config.toml
d_model = 192
d_shared_expert = 128
activation = "clamped_swiglu"
router_score = "sigmoid"
normalize_top_k = true
lr_router = 0.000541
vocab_size = 16384
optimizer = "soap_variant"
Below are experts of layer 4 (counted from 0) of a mixture-of-experts language model. Rows are named router (the router's row for the expert), gate (a neuron's input weights, with its number), up (a neuron's input weights, with its number) and show model dimensions 96-143. Each number is 128 + 24 x the weight over its row's rms, rounded and kept within 0 to 255. Numbers have three digits each.
After each expert's rows: "comes after" lists some tokens at least twice as common just before its tokens as in all text. This comes from a sample of Wikipedia text that the model never trained on. Tokens count by the router's weight.

# expert 6
router:086127071133138114105143119114109097118168128144139159149123152112156120153109110133108144150132152107148130107139117111124108124168093164148100
gate0:115150152127123143097113136134157129172128115141131085148142145132152123129154064105143104147140168127123092156117123105093084137147116118129138
up0:096104116131112119154152163087143128108103190132113136107108128165111160136131125122184090175123157127133140114161093080091147119123105141184154
gate1:149098139098143142089122108179146062123166095146116128141095131117130125167126154129105109183097157085168146082108124146096134128163117109127114
up1:092166145116184145130149120188113104128124117150160105139125125124139151156147114102111147146165130091109131144104084128123129136131132159163121
gate2:115132080164130132099110131148140137145131074115096103092125129072130104124125167146124107152139087121184147115107125147143214132189146134087087
up2:122118151097148147144170139121087134142168093150129143123117138098163121129079133137115123175123088122169127117109164131136149107163159150146131
gate3:151107127083104147137124108170142119115110103107123076130098072150141147104079148111118134118111096137125145137121127146089127150124127109111147
up3:114161107128087129134145151114169128147093141106185100087105096133130156180122149112093106135101108093113118153129115117114148107129137145138107
gate4:133114101160139134119127141098116153141117147166145119126107133127139112145114091120125098108139127112201124143122073154153120137153117136082105
up4:147129125159191157118138145103129139129114099147093092105140112128127138128079143116145096111144130094166142113102092146144157160115134155141081
gate5:134101136119096080145134120145134126102177120132127152133099091095135111116144117152120139124170117077135146136087136103120102109091131148147101
up5:146166124118098127115159101121146117116162115155110149113144107107103109173136123128125139091133097108147161182134158072120076137129137135161160
comes after: "\n", " |\n", ")\n", " (", ".\n", ".\n\n"

# expert 27
router:105155112168152151118160154091134145154117180119136111134138156142105177155126141129106135142168135117129090139141162136129127115146119156103106
gate0:105120113096128106108115130134082133135143147128133133130129104171142190135152105113139120146117104113134104126130148144128146111101115090153131
up0:099133116095140092122134127145061152148131140062125164139134112162138166139111089103155106134109125174090132098092116144135129110156107134117148
gate1:139136095156109122126159143124141149166182148104176160125151084134119110115088150131139085125141145088151077079143138139140163138115121116113126
up1:096128131166128162116123147137074138151156148124110121091121094149125143116086134111151154156143144121167112116172166121142114133116137141116129
gate2:125126145113142137188129134123152120112112075113101117137161130161098127166155147130093123120139118157117123135113119100109118130168118117110091
up2:095110117105116116136121132152168111172105140132155086130145164120124157157154155161109137114160076167123117127094131100091113146159101148110100
gate3:110150180152129141146119112103158170185141070178130125117097110111127120150139098157116121133153120087098126155141106135139137109148125137185163
up3:127187147105115114143119155116135158146168120145189110130101111105128141155140112137124107140170139109107117136144114126120111151126142125124158
gate4:160166124156098107126124134097116130120116139126126107126111125168145153133153160127143123085148148157158128131156162135144080170113108095125132
up4:150102112125128080129174144105156160139100151110113116141143137125118141171126122137097155125139146161104172126149136115131115125135126122121108
gate5:078165082177111133140119124129162093113131109125104130132149089135137130094150092135098142132116142160144112132128149126093108153131162165138111
up5:116155110135110114095118147149127078114131129138111114137128156138145110091099095182092138091099132161158151160064131123114152161134169149140126
comes after: " |", "|", ";", ".\n\n", ":", " in"

# expert 14
router:126157150142099160119100132119123145140130147162133080131137140154131105147131128163132136140112123098106130134158101160169123090127128166070131
gate4:146133162113099107156141113156153176142133119157129130139101103152114143080104067116122160131142149142116097153160155134171116140143144178127161
up4:100130102140152113161157136134174157091144098141140156103124153135130111085111106057101128139108131105115126143133144175145143124165140156147112
gate5:153109186120130129129111072144109122150140124123141146147115145142134141139101149142115127135117133108145120115175154150120169149147170124160118
up5:131126164133108169131114097129119141064130113183116180120108124144160172132164112130132128155151142164140100079123175133126154163138063121152133
gate6:127125100118134095166093142150127143114111159108091124150125050120143124132124112137163098116167095172123145110132118124148124114142152107126131
up6:147123133147143165126115169139101114150119144157105121154162146145165153155121121167130095075117128132104142175161138107144138133133122133122129
gate7:153106118133129137123146141142155122113116108099105117145121166150143180170116108135153099127165141151105139172122108164108125072078127123123123
up7:154146109076114155102081085151176110140128153086108144094082115075120132141100111138126113101116146134129110162094133135114089182112119176100131
gate8:094125116143135116109117187125118103124142113101131140132140113162144111133094161132147047116108172105145109115138091110127134116127156160136116
up8:083086093122189185104152124122141109106126133131142126138094111196128118123116106098173176132174129129132139123145093107159137110142133130134113
gate9:093129118140109144147135133141164136140144143100137148140177132144118103135101106148098173169114128104164129088157149136143128112156177109136174
up9:133100111147150070133117114145105154156148140128172132133147135114116129096140133099121164084140120143136114143128128139130130108151137105119143
comes after: " the", " a", " in", " of", " an", " The"

# expert 25
router:117107059109146092119104139154119127134143135136110145159127148130093145132131132165136131146141101151135160133122136159116117092123116134099118
gate0:117209098137140131123143154128154139138116130116118102082168120117126105113151099108158138139122118139121129128139137119151122139162150143111111
up0:101168104143138093130164198111144125115098156108166116159121098143135122090141102086127133133152166152144160139121135150153131152135103134095139
gate1:109137170136092128124115105129129146137108118127100155130136103157104131117165168101118113102142134106137127131110113087143137107125120138189110
up1:147110113131143083124135121182104164131154145123125130147124120129108115139139158088169105137101116163131114097122137105155143121177138095167143
gate2:137107141171112088096149124142124157151077103119109139141155165130117138151126157141140095153147122161174100102111114105124139123162145160132155
up2:145163081155092125117148144115106136122094076142124160123109118109120162154173134149135141122144134110145167150125095121087117151132107086124104
gate3:142139112156121094111133161084133117121141113091120118095071148103160145139075105133133115134150122089131141141113136164099094093133164105123121
up3:122109094122123134133113147094103116163130156154133134174138092134104106144156115109115149175115139125154151103152134150118176111098156144145144
gate4:141152157129137107153135141160120135103176147140134145143140106143114111130132111112133178110133130147154104113124122117123151143119117116119110
up4:139173158116109148150084139127129132128148106142169130119145087148125119111131150138136093129127159119136125109099150147111113106158113121109108
gate5:116108145119155127144110153123049157136144141115136120131109155152105103097122119176146103114147103104143116111158109152060140132091100141161111
up5:120163130114154110109099135152169118082171097145131116164171147113121158137148118114104129161087153100118102130100167128126139100131149153115131
comes after: " |", ".", ",", "-", ":", " of"

# expert 2
router:129136115123102132108077117160064145128153144127142112139136126098131142135136184092092114127104126166105156120148116177141117122096138093140128
gate0:162147152112150102158151133102151091124126101126121127109135154111146116121102110143134097163138158130122099088151130120146105140128150082124123
up0:117136088129181124159118133142113114123091096119113106164153107120141137120094116113106130121105170129122153137141093156130072144127133094102124
gate1:135150109137126162104110137117118154083067095065103149104117126141125143101126141142127124103135150134125106157131082120077134076088147096133118
up1:108120101118146127115101099077131186119076128135125137167090125156173136105131156128152065121109165125132095137079131136120125137107134138117119
gate2:116114105125158119105127143131103152148149161150153106093104121143118119106141126112073128108094114123157111133105083153146153087143154118130177
up2:131105136113144141133144088167137184146127172094136100088154129112092110146139137137113124116117078114132140102108103121157138097088142117138157
gate3:150094157102130116127110130134096103086124108139143147168108104124122100104157094128162101124161171068097148115142099128110143079152127123125098
up3:150086133138136107102151141096149129106150124141090191132110113090107090154158140160151118096142109084121142157160190140151126123147110144136140
gate4:173164145128116119125138115136107165110100143170149148063139139113102129084088136099113161162125122105152124171133096104093084165124108127086143
up4:154129109140151125090155106115150128096134162106118180112113148061113093056110121150094134108152133122142080150076116125095110127156130105153137
gate5:160136102136142095099140129182121118130146151131158166088128120134099119128131167126101182142132086114116090099133081113136123159134118115161173
up5:142155099155097125143111088109144117110118148167123109126122158139138156141150132141163153077128109136094158167118102146147113073119155135135123
comes after: "0", "1", "2", "3", "5", "4"

# expert 29
router:147135109143157087132120130131122129108118161165182104116101132137121128119147152122100126182136129160103057134159159118123123129115139107160159
gate0:159133108148141097125095115116120181100108134125144093084127103141144108131164124107117119142127175160120119129088120102104138123128156139137098
up0:147093065138093148158127129137149094082107104113109095109098164087113094122086152146139135149093134083129132100168105161138151132123119141138115
gate1:143166094112172142163133133067138144164137145141126125130116151150087149162162134127142080143148151094127115140126084095146097137136131127105127
up1:151134103113144132080126111135135143134144093128163098105134150162104157150106130131133040139134123135133115138130141105160109187139129119137116
gate2:104106102113123130199126116078149148141145150144172161106105135157104099126156144115119142124119131130090130116142107125117118137098125121121141
up2:139112096114137126156119125158142136135132104158174184121092127165125110138144111080089160126112146129094112152163125088124145152123153116146137
gate3:116117149130111135140106124127140149080166174177120127112176137122150123127149147124149100106148144088123107110109106112124137128164106105118139
up3:108127161103124149172091139121159150103162169155121108130128134127185116145125145150131088145140116148125132120122116100128082165163123116128097
gate4:140120099127079118142145090122117084130115120136135133164152127140102106155125135090126108125127180136108149130165177070121158099138109093151110
up4:116123181097102149111103140146100150155092157092152110126136155115128139173086159118125167125118110116090121123159193078142112084141109127146139
gate5:154119133137107135123115142118134130150111117160142126141149113095106133187094152142095057173136113161135108108115145116121148160167139138156155
up5:160130120129143109116150126112122131126116116084168121136109118103101118143087135093088077173178144134126131093145129138151160141135179146135129
comes after: "5", "0", "3", "6", "7", "4"

# expert 15
router:112128083152123154123159136081143125144141177148098105156147147103134154098155126143100101142141158119157144094107109138114099110117122140106124
gate4:110145114128123129072101144159089142095102139183090094093115112137096154123141128144178145111107160113129154115137123145100149163165135142146121
up4:093149094122143093111126171128083082130143102109117110135154133145131166098135141120124123152132107144116169106115138106112120187144158161110101
gate5:107133118129105121144109149125115107152098101100123095145134159118140159081152122165125149125094114099163098138089155125143126099115118133143115
up5:121148118118125086117115143134081114164149149114147106166137120132142148061125161135112109128113077075133120130113114165129115129121149159136107
gate6:113149140117121123126135128088125120149169164124126148107140122180107157147166137098143131131152108108153151130119180124172118126138157152163145
up6:151131175118102094076091165104131200151141132118111118119149124140134096141158148068129135144141145144143133120136134174142115103125126129169096
gate7:103124201070126146101143152114124113109093144055134105168147138134137110139151127121171148099124117091107123109131127137090133105147115140146132
up7:123139147101113125103127129115154147165136139114106123135134169121136115139097137123201136098187161146140117113114111147124106159142147136119124
gate8:094123151165142119107152129113120108139109070112149120125101110110145172155111150118161145153182107140149133109101137106109111076079144141093078
up8:141129153131108128114168127111167126115144103158127133150168096126147126089102113137110135136143070133123186147147127166135115115142096125134102
gate9:136156082156074138103138173131187132116132136109096107123154119125091156147090156087125105135140163128114118126123126112139132168157100135134130
up9:118155127149131133117135130080153071149119098116095113130172142146132138127129137097099126124117175160155138103104109092182146132093099141143174
comes after: " of", " |\n", " in", "\n", " to", " on"

# expert 16
router:135152125167101072143137136117080113129108160133155120120113091150145123137146168150103105144125168131106080118173098128115148129110140109156164
gate0:118112148083135101102108153170149119156119109099091107142124143141129089151135100122103101147151157137101112146155132133134119157116110137129173
up0:111116145171116099123137146157103074112152110177144119123096127136137085144158153106133156121165156149088117113122118093115135130078113126135145
gate1:130132128145128103133192079121151141118100130159117093105120112132176088112129118153068123159143162102133135169151141101101157113162150146141166
up1:138148107109162127146144109129169124136150179159096110122125118170167128143113115154120118150128105115186131109135141112116172138142177160157094
gate2:097139192096150078133106151148107103143120125169154102121088163145137139155112094142124131183116140132150168126165106124121112160149062139138132
up2:106088189116143102133121150131121126129102112140134123120160157133128125142141086127120128144120152100132137137141117166101122172190098123087144
gate3:137115126132111099150137183144124164125145089093177125134119140112145128128100137094166118191150074138110106124150123103098114141130136144102113
up3:103118075136164082139082144110121173185173133152158115116150131111147135153106151103165104128145085088132111129119099080116127151136138131159140
gate4:118103108176098112138102081161134105126129145120166136099129148187145140099088131134120079088119117156130110105106146156130128137143141128187150
up4:113120101143119102169132120146107095116130178113164108120138141128099130104151117167100126116089151156116108103113206168141131133134146111155152
gate5:111117099132142116126158103145125085156119149138142131122140102111133133129141134112149123113112118125144094150135165190108156121113167090147148
up5:108121102128128134153143118130071124133139162124146121133110105098123127106125127134133112147126135144194107146114182136132166125150123101144093
comes after: "0", ")", "3", "5", "%", "4"

# expert 8
router:073124103147134069124118128164075096104120124138115143133098147134154117134120135103134113145114125119132118104121097175124139101132172113120170
gate4:154130143135118111107117149120127101154093128143103111123134098136140141112117162118173149152130130098142150161103103114182104134164163140138161
up4:109088158171113102111119131116138160128121154116124110146168072137153149159148157130170128138161117135098143146163056145143122113143134126108112
gate5:075150144184115133139187086160108132110159187125111126139137122110129111159127129145113153155115130165122107108116139130128142182161127109108122
up5:110093111124101157132119125080135128095166142137137118112105156115112132154169100121090107160079143102155138104085172174159091112143121116107101
gate6:130101153136095130099125148081082107110141146140137109092137161137130152140102163138107131160158104160146144153122124159122194108134147138095146
up6:131147162164107119132147148127099137087092141110136128128066121122086093087122120165096110077157151133150090129095172167102118136107120140149117
gate7:124104130147152126117106144117128125147105148104109106149097147115111102126102126144084143136141169138137152125116132153107089145111163108158120
up7:147124114108144117123098135126136105124131132119116105059104149152130108151142110140102107158129123096164086158092098137161147093095146163195129
gate8:108109141146105130129098146119120119123156117117107155131160123096150113095164110159145103108100152138168101092113136176121110124143081113097141
up8:117152098130104143116142136102119149150127131115130112116117145065134168118180134162094092133088163118163126134119134158093134144129129122137138
gate9:092154138114112154148086172099140137119133141103111141107169135137142101157157120097139102136105172120132124117108150142116087089115117108082078
up9:108110147138135083129162157165143084152128144141123112131070133093087162092177135133128158110150123109095158137128134109087130131155135130157163
comes after: ".", ",", " is", " of", " to", " was"

# expert 7
router:127151156158162107097145145133113118111145131097101122103113062116119121140145149145089063111129168128112124096121142128119115139101121104108131
gate0:127108127147138145120147120159134110160092128123090119088113127158154108100118099136121195140131137100157084114067143102098155147086157154121129
up0:160127144107142117117084136133110121160141069113156128131143096112155123110135122112127134125102137133096162099149096161110099135112126164136165
gate1:118113134181168119076137100156145142131143073121124128095113069090103092118151104119145132115158108143124163107099110092144102117126129121127131
up1:153148131161117119113115165151129116154121102137119129127156120067120138138143125127088124131167111150116130095105119081114097137123145150143117
gate2:093155105124113136104136117130111152118084201137117146142104161116109143171131144110127114113103143135131133115127129140110108157111095162090167
up2:092103127151129122147154137102088110134123159126132151143113118115102137124108158157139122107134109135103121170096158187128116153138111156078137
gate3:146127073143113086148127133136148171110130148130163119134111150100161116145137087121124088128137155154092111110123117097129163170135111080161171
up3:130112106151108110101126153137145190134147123151133133105121171086161121120124102109097094137120147119126136099152122115149165155108108132110133
gate4:138127137125110058120122112094116154147135125132102159120163105137126113125131158130161119154140144146144137097156123132122143127152149133137084
up4:155135158157111116138105115137129138089137130121135130136135110126118141142164123168143132123133126104082130110159122141127114156161106110101117
gate5:126102105137143124108129112131112106119104102107125109145133125132127099134119115128112159130109166140149125114075152131144119163109103131083098
up5:141123118125128133135133044095091126098156130141103137158147125134143152125106134174117143106110156118154113076128112105127139150081088138173126
comes after: "9", "1", "0", "2", "8", "7"

# expert 12
router:123167114138129134104105113139113113114120098131171096145150145178126150102157141142146107111172090183114108118090110119125116128161085136125128
gate0:127124128121129137125113139123124145134133136127132111131101171083141113139148126165078095154118123196124132158110137116104102142152105104122150
up0:145137155155144122143129117109106148146140154128124103119142127120120124136129135166075119143107090156123129120111133157128103124144131122112107
gate1:156137142161127106168088118086189114127118093148105109150109127136143119118135158142139132167126185097146111122124106141148143111075148170107128
up1:100096136139141132164124113136134111097113166113115171200115139135138122122103155120115145139125193075112106106129129105109126100147130124111130
gate2:152121147152100159153151115140133082173121125102129144115139118115080095119132132134121145103110138153104137170118104138132130132159089100081180
up2:127133126104086119109110127059096112140136134079136134098096119150082139121129153104142112121138093145134174135172121142152104101139125120109137
gate3:125138127147121142125137125066145119110164123100137124158138153130096126122108134135123124140166135091126143128120131178138103100138093143184106
up3:148160142161116132157140125105131121155190145106174137123134152149127130139131148124081137125135134118120158158136152140120087143110112130152125
gate4:128153112130121124134163184145144150145163139097132118083075125112135143104132145144104143135132141163120096109107123095156161103165152134140101
up4:120121107118109147186127133128094146163152154132131116089127155138133130097126128115055132169147122129120140132096081107134126094128152144131122
gate5:136130137160103149154147116132162113136091099110151143129179108186142137078114126122153149132138109137127112178145129125134084094115168138133148
up5:116118157179121120153145128126103111131069128126123109142111159163177136087131096144174154165109116153125075121117119126114064121074153114109094
comes after: " ", " |", "1", " (", " +", " $"

# expert 19
router:149162145162119152127123139140090146143061131171118115123116144080123142143138087158109136139148138110122139110153099149160158158109145142137126
gate4:119148132087092162083154123109116137132128147147142134073106121134096103147149136129137136120120132143131138132116121137129101109138118141084118
up4:107136156130115164110109154123111128138084124144154137071126123171120138096164124120174146113131084137125153115124141124154089098092116105121099
gate5:145113117139080108121121162085111112090078166147109104117096142098092098110136116120125103148127140149129141133145160171135143133112112129161161
up5:178125101113108129091125102077122118085119134119108146165129136135106089114132143125135106111124108115101134114139161146103141107087121124103139
gate6:122163135119165095115139169152085106098096119137108106095133156124151136110089145113141179170125061111133132094153140125103131142116103148163140
up6:137141129153102122090106162113131129108116139116145090100142117132118087114103158118101119165147092085118141119101140148108124155103118130162105
gate7:189110144111074156120075159132111131118140118100124183181146157166146101092133135130095148088114118106158124149134117150161120094152139127133144
up7:098102139106131117138082161125114128133126104081138158140151125133108143107135148151083134122110123103156089112132122166139149148113187171134141
gate8:179134118109106140140166072124128115119162114123136135148125123117124104121156150135127069136129109126124144129090122125114159131155082116133094
up8:169136150142122178113175139145135138126131152159136124125091109107117130107139138143140125145126118128144116112108145125114135177142133127127127
gate9:159122150158119114121145145092133115105076135141096117150113124124118137138130142188172122104093132101081116111108104131137137117114126139133117
up9:182130117128160139151119137122095173112094086110094097139122167114111128147140110162163118090107128150154117128141122115141207129162102168139147
comes after: " the", " and", " \"", " (", " a", " to"

# expert 3
router:076171162114159124126067139101122112150116129164141123103129140122137167123135129161121114146149129106144110118148151157156126128141125148094130
gate0:144109119127100134144169138114159104182120123132078158148121119137136169116090143117072107169125111152078120173087132089135142108157132141095100
up0:138131133151089106127144115095117114186123084170119178141123133124098143126106127128130106134144118171119080147098095090108149104122176119102118
gate1:094076094109133146112079154109122130136135169121130127108163125148091156096171121103157137129146119123184131150079114118125126149168135165135115
up1:098149160132137115165139140156145135121179116181123165068153119148140131132089172109132141119120144150131151092163139143154104120143138160136166
gate2:162133106142106092134136130163098141136106130095148120114160142077095120169152139146102126142124131142078122089092097109127129124147085142107126
up2:110156136088122127141138145151123128134129110103142159133168118118085117142169141107102091166147169146087131127099129134131149111124075134126148
gate3:168121125120121137147109089164072127092149124121171155108165159158121121146147137127110140150081152106157125104152149137161145130139148119118157
up3:145110165107092169120141105114066097116104102140174151124099141085139113109137091148109142112112130111139111132155138146108133165149158123081128
gate4:122137138132100163163134142145077125115130167153105127170150156136112149126102122142082126149155165124125121150146145113141163118153141107086147
up4:129116129143085143118107165144117117137143133151138135139117157125091098117118139142096103138125129144150100132137151119127152124112149107099167
gate5:116118126118170134166126149143134118143068155146134076116074095134161131150132165117124115156128112099185149108123127145166151153095162108166154
up5:127136103123162115157107109155117107130086146163153076115122130138168140148162149128126151109129126138142164106153142100160154133115173058151125
comes after: " ", "1", "2", "0", "9", "–"

# expert 22
router:122144052143118129134138127150139107159133157138175133112122127126107131157147142173125113104100115157117144110142193139092080147164068168101131
gate0:123138141168131148124105082149159116132152098138108158110124117146162122155134143105173134131118157143145162135116099146144088125100104187120096
up0:141144132174149124135094132117127173131126125147098156130122149085110158167108120116173142132171138175137166126148145147114110174133141180118128
gate1:161120106092182127125152154134130106161105128124117174130116094129136120140131128154115149104134137127094107131132143134154139155127109131108135
up1:134104123133149145140136126101133121151145137136141138135154135120118153107121091161135136103106124094128087093133124129097081106121103154123145
gate2:119144176161143110097146143143128125097100127110145120092131118144137099134156122098137085155177112134135141095128123119105115099134153124104132
up2:148110168179143133124154157126141136121122119118125105114138119122119080114195134089128120108156136124149113078122150118091128111128143129138167
gate3:143116119119103145095157160131157138108121091122104161098097079078135122106130127139176097103134132120151168129118148102120127109127100150108131
up3:135105114138121128099097118095129132123129108157111130086135099166122122120161116110165126103131137086158133133128137137104136130128105095087099
gate4:110097139141150133173146114076121074137126136146155177106155085089110115094153104102133093130129164119121108118105099139139106175115169149158134
up4:138116132177116113151120120139133139146124148133138159151104115124156120153100133112133136108125139138095100147117157158130173139142145129122157
gate5:112166145165119122135094128133153081148118149127121103081140098161097120186124148129121128121176133116176121121132105140112093071160156147104117
up5:062155113139111085112096107111170126124120120144100130083117105127142108149103151118131109148165130151169117157111097119101139085144149189151127
comes after: " |", " R", "-", ":", "|", " P"

# expert 30
router:092155150137125170116153166131084112134101123136177152126126177101133126145135118139132133171141137089111145125139134123148109132140133167133169
gate0:109187143137123137101212106134117128119144098173137144126124140119127175106161097080107105103112124169090152118110169147128134142158122155125153
up0:129108121144111155141159119112134100153077128155149150143107086148121141119162128096126124100124147150170147147140142119141129136138104092153172
gate1:147131156153107168161093125138129124141124167126091119136115089131132134099145101093142117119127106203150129112132122101123144102076160068106171
up1:138119155139115137079113190137112109143124102099095126152112117114134156132167124137140125112132122109091181082124117115135134109097131103137130
gate2:120187117153149096118106133111146141123115134105125172127144120126108150159145098125141131086162114120078123132150129117165115144111135078145150
up2:142124119115120125110106117133094075151100110182113122091141083145112109108135132121106123133144136106101167126163120164129122112141128121137093
gate3:092134118137157149151155175115090107114135139125105119125124111142144061156152153158122132161117118118146186116145128127138164097146089099151111
up3:090130113170177155111145142132097145121130134117081135142152122134125130142156141147146111119096167149155112121092108101103122128112084124121177
gate4:153081107108143132161144124177145116178141153140138126151180139113112184170149119130128162091116117146083135115139144130147122142184110149139102
up4:153142149068135146141170114115136085094138157104118137073114119080188089176125082075149118115126112089132139107167108142149132131150119169135141
gate5:165128128108116090138121176114108132071123141139154133131122148122204116073132108147153130154121123089161109152134141141132122117175130153101157
up5:117145113062163122108090162112116137118136131119132080117182161135124162139154133145147156158121140130118133125174125182139135142142087089068100
comes after: " the", " a", " The", "'s", " his", " first"

# expert 13
router:142146138130132129059118105074094133159134115122131102153122176107132193102151119153137113142133126145141170110137143169147113091103123170114123
gate4:146109143109105125124113144112124117173124131123092167106148154110141100137163143106110146144154164122135149133096153107142144093149171142141094
up4:158125098163101112110121197127118154143099094137105122142105145098130129127170138110110139088144168160108147133117120087139115136122143100117146
gate5:138125104107143174132146158136139154157123107130156094148139177131132145123186118141084138108146137167139078124147057157127118120113108118108148
up5:154118145123085195111071123094097102134189167152115143114112137153125130134160141189161124113158145134104094133135081102117138107138109113176165
gate6:152121169130104156134131098096148147112123119151128097128076125110152121135124106093178117158107161134119108128139119124114140149143118155163159
up6:149103166140115158098113100133138172096151167109139135103107092132148134144128089099146106119140128107127123112102166144095141129149089130182152
gate7:078117118115115145120120146147135139132139121135129156167125113093163148144127119155144145136188161128132145088125120094115140140122123144146107
up7:097137089135071129084125130140106101144141116166145126134128096188158122118124112122108116137124168151145168113164158080098104111114156160107131
gate8:116115131077118150113124164126106105128126146185095148156124145090102135099150152117132127135203114155164093185149149116149140121135155133127097
up8:142125132147133145140136131090113137117121154140124152170122111099115126108157124158105137132193106151141127179111077156122120179147133140102160
gate9:115114134133130095138167169126138136160113188144139117107089102113078129077139122119077090093137108124136120112149127131173137132117093133151120
up9:121159107118092131133166176127080137112108181141138146159168122136158150159162149138149103140138120134180117132127169094147136107125125126137133
comes after: " a", " the", " and", " of", "-", "'s"

# expert 28
router:102130150164101134096093141146119094117143118116126148111120105107125118129145155097089119130150141125072153120142134143185136144113174075117162
gate0:113102162076096111125130122110129193129069079177135110112133159107122131132145180100116096101112106136119147097164137126137111099124120135128152
up0:161122152118111147146119086106123165115110126131157103111146130113091155126153174099170135124148125146106142108159165136158157140105103123135166
gate1:223115122172128137115151116124109160131141136137125146116128123156149128126119099154150137160113140151138122144152095158131132139158138121116119
up1:175086121159101166116103110131123096157136114151113174111149150110111143121119137120151144141152143125096148141153136143150104133163113138119116
gate2:100112082125120089105166135126153078115107137119101124137139090111119120107159170133124105044168115120124108158134119114142144109098131151142148
up2:110153102116148111103119133103168150089130119133105152152128139162105167111143113136107139140144116154124110059160114123116162154090106151162118
gate3:118139141093145154109122113168107102129143145120124173185160161157099106123100097150109140136130205116166177109128149104127117148129139116094133
up3:119153132138123142099126120181117089136126149151144150169150159148150129106129154125135134118128165121135153108151152098123132155111124098084141
gate4:147127120138097115131124114129138103138167109098143158140111163123111075111186144134144126157125122153140121130161156138126097127100130138139079
up4:135119129111104117135077145135117135138151097116135133146117147136107064125191107126129137118135126165158142133133138152146060140091141101134130
gate5:154128079140143077141117162133121100156102105110190166132188086176148100141114108130069127122148128153129087164154102099138089130132167125133129
up5:146127137095148135101154112108184139131139136157100136179107146085143121155111159121154180132100131133114121164121106101115121171142128114086147
comes after: "2", "1", "0", "9", "3", "–"

# expert 11
router:132140090126116155124145150150097087139173125174130139088102121138130154149119114163143121160121145123167114136129097126172110133169120167131132
gate0:131140137142128097159157121123155095135174127106131140155130136119138129143123134103136071134123176134138123172122167076177112166114134133145143
up0:115140165139122095119154124134147115119116120136141138165113153123131124143130141117145091121160155169112150161135149082153112182152135150086113
gate1:185110122121168134110111167102105053135122097100162100103104102108165106114172132151085154123154137119119109104111088153151106125145148111175112
up1:099124117120120160117099156110107133106122101110092105096128126154126100141171100110131144136127151071166109117128104161145111115128195123151141
gate2:088156106136140156133141079151149125164136167121126153158159121161110165096160130116113163139136145129120125114153105105109121124094089143127116
up2:124133136166132185108123125149133131095133174126105152156131127132131131085143125135112165129136099110120124111150117118133116146072074128130133
gate3:155124150091111135111079133119137137182115104136123092100138120116141082119118180120142149140099147159167127096141143091156127086120141121121147
up3:123151106124130104129144134101101080139136118157137066139155122151095146141137154149131084143101136118134184120132122095112141153088148125086175
gate4:117108158114088103137175151112111135136130119111121146105125125141111132108125106108175117110115134120126141137090084153150105162137137155096120
up4:101132130075134095128136160138106155138098133150119153110153114131120143155127114114179107095140139136149136108107114134118121133164132133117139
gate5:104095083134124159142172131134071177133161162171099118081137081161137091107125110148119140092098094175140130134113133120142085113167130139123082
up5:143132106187152138158156178136116179133165171154092175132123128105114132107121113117100119120122165104160114116110157147131116091131146136169107
comes after: "-", "\n", " |\n", "|", ".\n\n", "\n\n"